config.yaml
n_experts: 12
d_expert: 320
balance_loss: 0.00634
scale_expert_input: true
vocab_size: 32768
norm: "rmsnorm"
batch_tokens: [16384, 32768, 65536]
train_tokens: 239200000
Below are experts of layer 6 (counted from 0) of a mixture-of-experts language model. Rows are named router (the router's row for the expert), up (a neuron's input weights, with its number) and show model dimensions 192-255. Each number is 500 + 50 x the weight over its row's rms, rounded and kept within 0 to 999. Numbers have three digits each.
Before each expert's rows: a language model's description of what the expert responds to. This comes from a sample of Wikipedia text that the model never trained on.

# expert 0
What it handles: Line breaks, numbers and names inside wiki tables and lists, plus "out" in review scores like 9 out of 10.
router:523531474549495571445543524538544502479485550504565466490493564469600465520440465603559423532461527514556432382552421507601499513513509514511458531595502457485551421500518509581455544526435461
up0:514477492511571425473502442492408482517503578480413496571546509438509633502457478476513504407504493489508473475388453528565474548424522474432579491518583457646493450501446542471474485485410544
up1:460465509476423493494554564530587523474413500563529466483431442502528474506505454533529434509372335494514468492528489519483478606523524504506483508528513559510511485419543538507545511516450452
up2:471477438427498560524471546473597450454495464531496622512523494582544457498489440454462464498484539414475466517447570466538507452483596555529587506459537430488494550510522486512520573570485498
up3:584515490506522576517527486520482384465532561491452573589515370454510676485465429524492432520569461535551467515496528513508541527439443565548614509514470541469489450428482461499551473628557519
up4:531503510524521494519497486492529458566392548512476589587544408659503447499436492489461538528490530507486534504501557520472529480490506521532455422490543465474471518524513475505426449643470579
up5:491425559511502493542505536522547613414572468503555491406459526446497517514428598542459485532567568586528527496517495403466509521531420440457537462500475544519523488451422572481477531385493496
up6:570459458524528470448471517462439474472521494548442459410432492538489558432452479560469478509588535506480463495450569449567577556460573530494554603501458463491456488496502573529448539402481397
up7:499541446520532470534510535522451379391613531507495499520604566420508572536456505495510521490475491564543461500437467561482495518487475547541533541501512548497518430505573494471520516580541570
up8:533584477515574456441479461494554510505419493490515465516555403626522555570529566495464492432508418535470517513500524520481497464472470456437478515498407439507481424539536506516515423518489504
up9:479512530444614424476523498534453562448442498468475445534485508528507526485632509532494479505445560497484496492484481548484525510504536487467514457438520445480472476474445573514548489387460490
up10:541486546512451513520528574536548537420522536478441546610517439612525494554475446559509439558458386473437520522422444493523495410487498532500467468508436492463442429338450465426509502478485473
up11:512512564534461507500570427501546451546475531509404525456526390528542519446396450434490549500497479382475479507539517564558568439527523527506547422508507514429476508417407409475479437505493562
up12:555473432613522448511412462470587513482664482510574576461537537501499475493486477470559442497504511503521459483564497420431413494479471447507516468504510535505440518598509516546484418483461586
up13:558545474489450488588507524516514599559414517587465470551537485516537518505444596467486482547535478526470515535441454513551508490505533493500472473529359444482475626427420459469410513446536429
up14:529492489569448447466484430494476550545548551594513529421568420546467522547419576469498495625517452628546520473524476546521521577522470477481443541462520459488543538458434467508525455424499505
up15:564484524543483537564516509578467451581451525496394397466395482416499568446475497474498433490489567521546488499419531334559530559435544439510554461561568522450532537419501549452443507451487445
up16:568499518512555487504529452425488516522399544429452421402474498507472482469460564496485585469404526530434493484482528426450492545552520361528527530440536384412537542482505529545453433557549463
up17:534496530589484429497517466504473506476543495584498530510475461561508490558548473584466406526482426501494509484531564478473615549511436577523466498496486535425509520527595459487586405447500576
up18:484492526509545460589501473499534493477624513492472470516520522508543528529535575514517468425571485451506518494544498481483468523558439483527552485517503436533427488465519577556565462456513589
up19:480569492493521526490494534459497410383540406464586464483567544596540515553490543475508515442509425546522419541456548498484580423507508483546518510540483517532526474548575440495543495541595461
up20:485504601532564504531617510494467564485544545435420479587455487503512582474489492576465507495497454500484508501432499505546520470540434365408517506467496498503431437376467484453577546418472465
up21:488460499450488466582510466507599496614600544596460600427523538407497479537498554491462482488503539546543499501540507507506487480484448466498529485481450502518506510580467513463435534506515537
up22:491543557392369596541539540460638426466547451540534573493473547592545465431493464551417452422516449421439537510512490535501526497435492529533491448549457589534489518461565544565495485543539447
up23:452491434545583466418450447481413519447567505455549496545481602490490526485500464462496490411437487452487491492471499509491459486464513477442487523473494581505412416479473401448568492492569522
up24:531530449604421455442460542539445439505472448605532488429503504447494473517558541484564431488531581426467510496442503469503472573470619477517473535595510553478550510533530576580441569350528472
up25:521506538485494559585510577486497504504482571498438497523491437354547533456422394480439538447484617480574540510432474533456461473498403588492557430477484421518418510466445541471506545502493538
up26:465441524514497490467516458524602463468534518515540551472476496523520528532510609516542406480491469497562465532511610440518509457489436444487560518530542547559480386541506575540514396533529483
up27:430487464478538479559410496508587500462572443521633545464494458574506477489519432502536579530470438566493533508618450561508424480504426517567461471476442469518509515535390572433562476560444615
up28:479436498453464544489549484552531538559441530478485454563461524518523556510528565529459469517454512487555504486478509452523493513493518471504480510488533538549512475408525548589523617463508448
up29:544516490499526419544490432486478517513489565516486449478532481462514508516545568539489444538488550498508549500570471474566493562511400446583465471454511449471528517429383533506524528563467578
up30:551504527557481453500491423521428527531518513529411498572529509433475473488498503457508537514544476589449441464445484557576480478488465506473519488551503517452487595470483431490402497395421552
up31:528458448516622483451507464397437471452502492522557445526526484537475530501416562551553463539508588471571537505489523479548538552480560441503511570437503507485499496434434424469477543527459542
up32:430390519568455519510506517481593437511562530580485640556416557429517484545457491522469486583563443519503450529486553538529502431457465565514473531459538532516401488433534418466584448567545463
up33:490463396513567487477478519444516512446534467439516405488504531558502528465442523532599514422426453518445471533489464501536478410497478440456553577466403507432511476400465482518522505621583497
up34:486549497516484510484535592508445415428582523528496570457456441516513456544502495573461407563501503457507490501499469446455608481584502547522474507555487574422561516445590445475528564528514476
up35:593537474511510491445505540479453428367425509617551487609526426582509480537437530540508440573516457499532461530467530557528502389479466548540536551502507486427563456473569468481496421574492473
up36:518537533474552371427529464470468628477508510569517473472555602504465520521568562539540518490450483557464514468443436608423481521540477476413422547566561465496566575561545569456422486466535475
up37:569582431527530514526452524510418448511451539486498489628486553537504450507453433429538523406487391532477454487370456502542568493432543533477595498555461542424492534467529472580450456549487552
up38:433502534469505482515518516413622562463483487430502455525507588534502520502545534535518523486463539462546527503512459606372445415509461472484395495453513498554543519572417467518435470491584469
up39:455458432481558445532439506480550447504469454560466513566533503450506596456543426477507494514545466520462457495445495648506417503536550568528462539483494431482507537414552466452452538579498514
up40:444526525596445471489460497486670505518525458474485505407449506517506448459435456541538532587500383472407542497582506503533433430528406452482409518470491587469598530497510431552527441511557548
up41:572596515434485489528567540477425496530438540580488582573513497510517529489571505505444447466533411478542437508500498547492577514457503533515647458558483479498428507532510541442545505526467446
up42:463413448538434419511510443489554527479490503639492470555475574469477517466482562458586461598469567559475478503474462608471406508520518483488481607407495610497501520507468550487564576441428474
up43:484535607576544461419528537531462514503486518391495462481462510526508522534481457487510548485545469441468506505421455545472608429527555556411497569575424520439429477448534463533502496425506477
up44:497479513432539564500496514462456469423471456484585516495476358550527482469472459501480436560524402531546494533516622431516546561565468519537571476485442442514440475446511495541555405567451543
up45:489466472509472444417486501527441510503571459548486566473529635520461362552542518517454487454573527524512494485449464602478586516422507559515527504502522531492521477622599577546491475490508463
up46:615598471492532541570581471490476549521427520579419532532511439503544579487501572474446464460532549453510463492335548527536580476554542475463470472533422452508484566441436511544418529465462523
up47:506449539487519450537488383485540428518510527476459453543554514494463421541512540511618434492488497502496502467468512460481447509486477387509491511524537508491520455555467573469501499581430543
up48:518501544578472565573533532481493521501481583433468579583450490498516521473422444529409540455483473506438520502410501387591571462507390569572523438470478450429409470341583463517540404474568585
up49:471470486364495415490551453421567492468499451546494452485526469577526444530423574547478478487436477519438525502459437568496474462468438432485483487497500475482434437495548486434538601552556389
up50:406497553520485532484580512467543465536458555418357516570458453363530494604538563538464446445490606440466466495448530467433527412519450513508459514473515445406545451439499473478582481581623451
up51:493481635454546541540579459461559487500608508433446536523473557428539571484449499485482472429447562382532526489479551481505459486477480445448480439492555475578430499470502506499466541513574505
up52:465363416431519559539483473497486396451574478471526478540448543551481498477477470476557496432417515404569486506513534460460501589404537467482500482481482572516393445505504430425575469533511504
up53:481488542563476489553504490484540499461523503532541532460521459450498524533421473444540593500494549507554512466572480527478453534484465503482455486495533547473559539606505517529507495469488622
up54:518430431463558509485450474499435551486449505505513478546546516509503502479457452462550525503444586479504510509507424491587510467445527484494546462507412480499397504443386452526482469480467563
up55:583517492562492525458515487491423451533534588496380513602511589475501469464529446506496467421508535416508447494394554547556567518400560490513600455516597556517415464507555509568426494582450517
up56:525438436487500476457468510519583599525466461524524491561449461527515476514476539451498524449508548529513508521619468535520526410422393489580569468478457485455408460599376510503517489476531433
up57:517529494424573466537470452509544438492538523426530494458476528545529493524537517490506520450480473510504438501567491464581555451552429505538491506533506500486531466514438566521615417506481464
up58:500448498510490505508563472521504516513496551535428500616444444525523586496428535535499455540511625497539551506453508528522544435526483567520489519469548521408427506352458508525445519486488551
up59:540531524571491431455433428446562493460526485421513461562512660520501438511604555537517521467493466451481462487523513488476573427479456440525466507527541555499577536496516496626531432522530502
up60:582430415437489482488469491492551406566548503643413488460564482525496492532574527529509385512508498439576480505472533583462459552404568541502469446516532543478496514572466549507417498591500522
up61:495572488552449551459588565582510438518614449480565539500450549529523495466549513499509474495491472518450455508440487462489469487564552490526486466500478557459479518490550523521505522539522502
up62:566576533504457502574458497492425444553337496462447477495536518483512391487608510497467522490617483575506428524400542528554568528462550516527530526543491382485472508508465540515469442504499433
up63:447443401490572572411486491524526565541513524519532506527412606358495549440497472458498503396443577459537482498533493500541465500471523508519517512377498520511474476478443549491532570527547438
up64:545511524407470520503538487571552469492392513544486568582464414522520631548459566512426406596607582490565487516454543468547507545519484594457482445574547478496544423413470565518460508524528431
up65:416447526394557522518520549463549547492589522435621411495552527554505477518535499527434580523484494476532547517623477534451546486487437520551477547422459503615369482591416511520522562545539502
up66:534500510467529528490521488475393459518476541563541493515539389386468640431396430523568580464475554409593467499514517590562448547441501457462496563517559498595502413477463531452458519540485609
up67:612504506544485429504520488485448435480434481596430513463591503491507544595592562479478456495482485434531448505447494575513530536375505481530564511538469481428579560587584528520447513503482465
up68:476583503482564540444478520416480506507455536461458525549520467479519506418492388508517531418484488450453529511434518511520478437521479531530543446471545440553444451440495464460455447622521590
up69:417503512492494486473568540532433577490469452530485500453456383553541569572540470530455504442508454435429454512558480533520495523502481586494551553554444486546444446624558449502611564457510426
up70:529447571442572561484550549483570499464436520490509452552482435543531576447436510531543451592450438426464493525496527395502501436579518508472455521459549475523439449396437514507475508517492485
up71:457483522434474447456535486472597466532496475541536455531497479544478464460541506561555415533511425517478520480446558439427463606511572423510452532524500497449528571459520499508516549550513486
up72:561481668504483528531563585518503452497471534428442552506407487580542495505481555536478484474515490429446522514479524407520555406513527472490561458499557454438498458366484494525431437553494389
up73:614560381520525497468434520512450509495473475511521500530493623466487475474538455475552629417474481509516481503528485624522495509440493518497488474507383545503501503533489464487536500644554485
up74:443491468515516442562530403481525616502497497438459515490484498550522521473441514535473465560413585497410524483598480460539504447561366490498370459480509469463518469343465528434561454460549523
up75:500425529590478524525549491413458467454587505464387500598450523491471487557447525586496501518501546509571529494437484489524473518438523399486497513458536524476499509460542493503571558560529457
up76:489480472419584483496560413516443552473565464445579459512553482486479474512521503510540620508525515586509515475532477586505515494487432475514499481438580452506489495513421465441536491470445560
up77:562515486447470509527566481461470364503477510524452505539473537493526514466514483481527427417486444424578445528500592508520510534360561508514614466537482476538430439561513562535521391642470451
up78:515569483458497473501536527508468352510475435490431488520447399552490466515506441488506517450558484458462511503469512559501528515491559406598535522489447560465614481567527448480521489543527526
up79:531516550515455542488568533532462464514504481529456498536408442533493466463497509510564467505545504367479468480561519529468465572478591501410477493523479509494496534546579485511415466449493509
up80:503556460558537489444510501478439465432483477498501393460509310631484498566447528562471467614576532462540547519518454599502580500497478513532452582529457553483544487488521442522504507445560541
up81:466509519493569588545511437545405484520528514377484511525508484423506451471507478472485528523553554460501458508587554506614611506472458490487571454475478496502491441537484452540610445503468530
up82:418486532501501550507469527557550536502421487513480556546558461479526538538514584523463405540573676475531490522551561592489470469491529454494494500528473474541538478465483482470443532526517493
up83:376496472448591534536474461518500517586482520462599500566513435533520524559516532460524514506496486473550480506572495509486533512523534520504481563448451471506455566444410408432627563533496558
up84:607489478394500464566590483411602398440480493566474440469501473486496568477516422489480465530451417537557463479551543527505481565477506514539508571542478542464617513535561584528461548584514500
up85:421480556623546462560468442512477447540585533420454553546520492464484439540428550530625440569563533513514527517491552495547486475509459465519487510503580587490501468487442376521522467589491552
up86:594425489577471492473503626521575438566512510592423457516485554416520533515496524547536504535509507480474458509445511453461385451512488524540475561457501450507544478474504474552420566576525408
up87:495423553483468627469578511479589533499498499527442483432425530424526530426427487531486503416502441421504497516483508539486514432540521466439551512482568562511440440441452473498428499482465430
up88:506574550402661453408502484527476505504454487482550496429533497573528483552524497503393505468517452438470465498464496522526483433568570505527483481485485413526574461543505534525446546508531437
up89:622460488555500604480499525536531537520593477480454489455454582531458501489474547548451470496556551552495531526447493547445478536467512448513513477409440550518525552443444452517481471499484383
up90:371483515310474467445589480457532444480423484424513487419452447518534388505513490519486556495502407470441502478495519568460496495518497546467456507542490477487573450463537485447525608540546404
up91:525502469511576391533481535516515556522488439505431457506464501492492493612567536535541411483426591531569489484483464576493418549468482438559442563467549492412606517541477558475553514527501519
up92:410469507427511439531549413509602538554484496495458640465465490458501523517468599495513472505565549514458536500577472492548450524518437451454545469528438455527499491474441536463444526458493440
up93:443499525574604372533466508497501538407472436591547517424475479519456532504471452525488493582515536485503488536519506593525479523494427522520438580459423562488487465633486472498637442446535557
up94:536462407410522507528564539447415413449604487577533477420545449486532510442468489529493514512582545472531486511476576505526576533542511578526564514520514510465456507487481567488445642447472519
up95:421566540423568476456503409434570475459591524396637561519494541560509497535510491482443586427477417542462491477556466479448506468560409469497512531453478497540437466534534485510618455500479521
up96:483495501535456514494476545505575479478585472471458453497447551489515500454484360548502545446452461463513499548509490489520545317493465569528494444469560551462427427538470522583474396469511567
up97:525510482530474366464501557517530494482399520668509516347478491525516412527525523516461486519500412484416457493559474524500506516474499556548445512543444510455548491521563517500485427476426453
up98:506483550401540427577540528487548397464571565616576523520550438500512564514436492559499392569466451516586552516511517486506528580562474474615502479482506492452445479445517523425597519555472555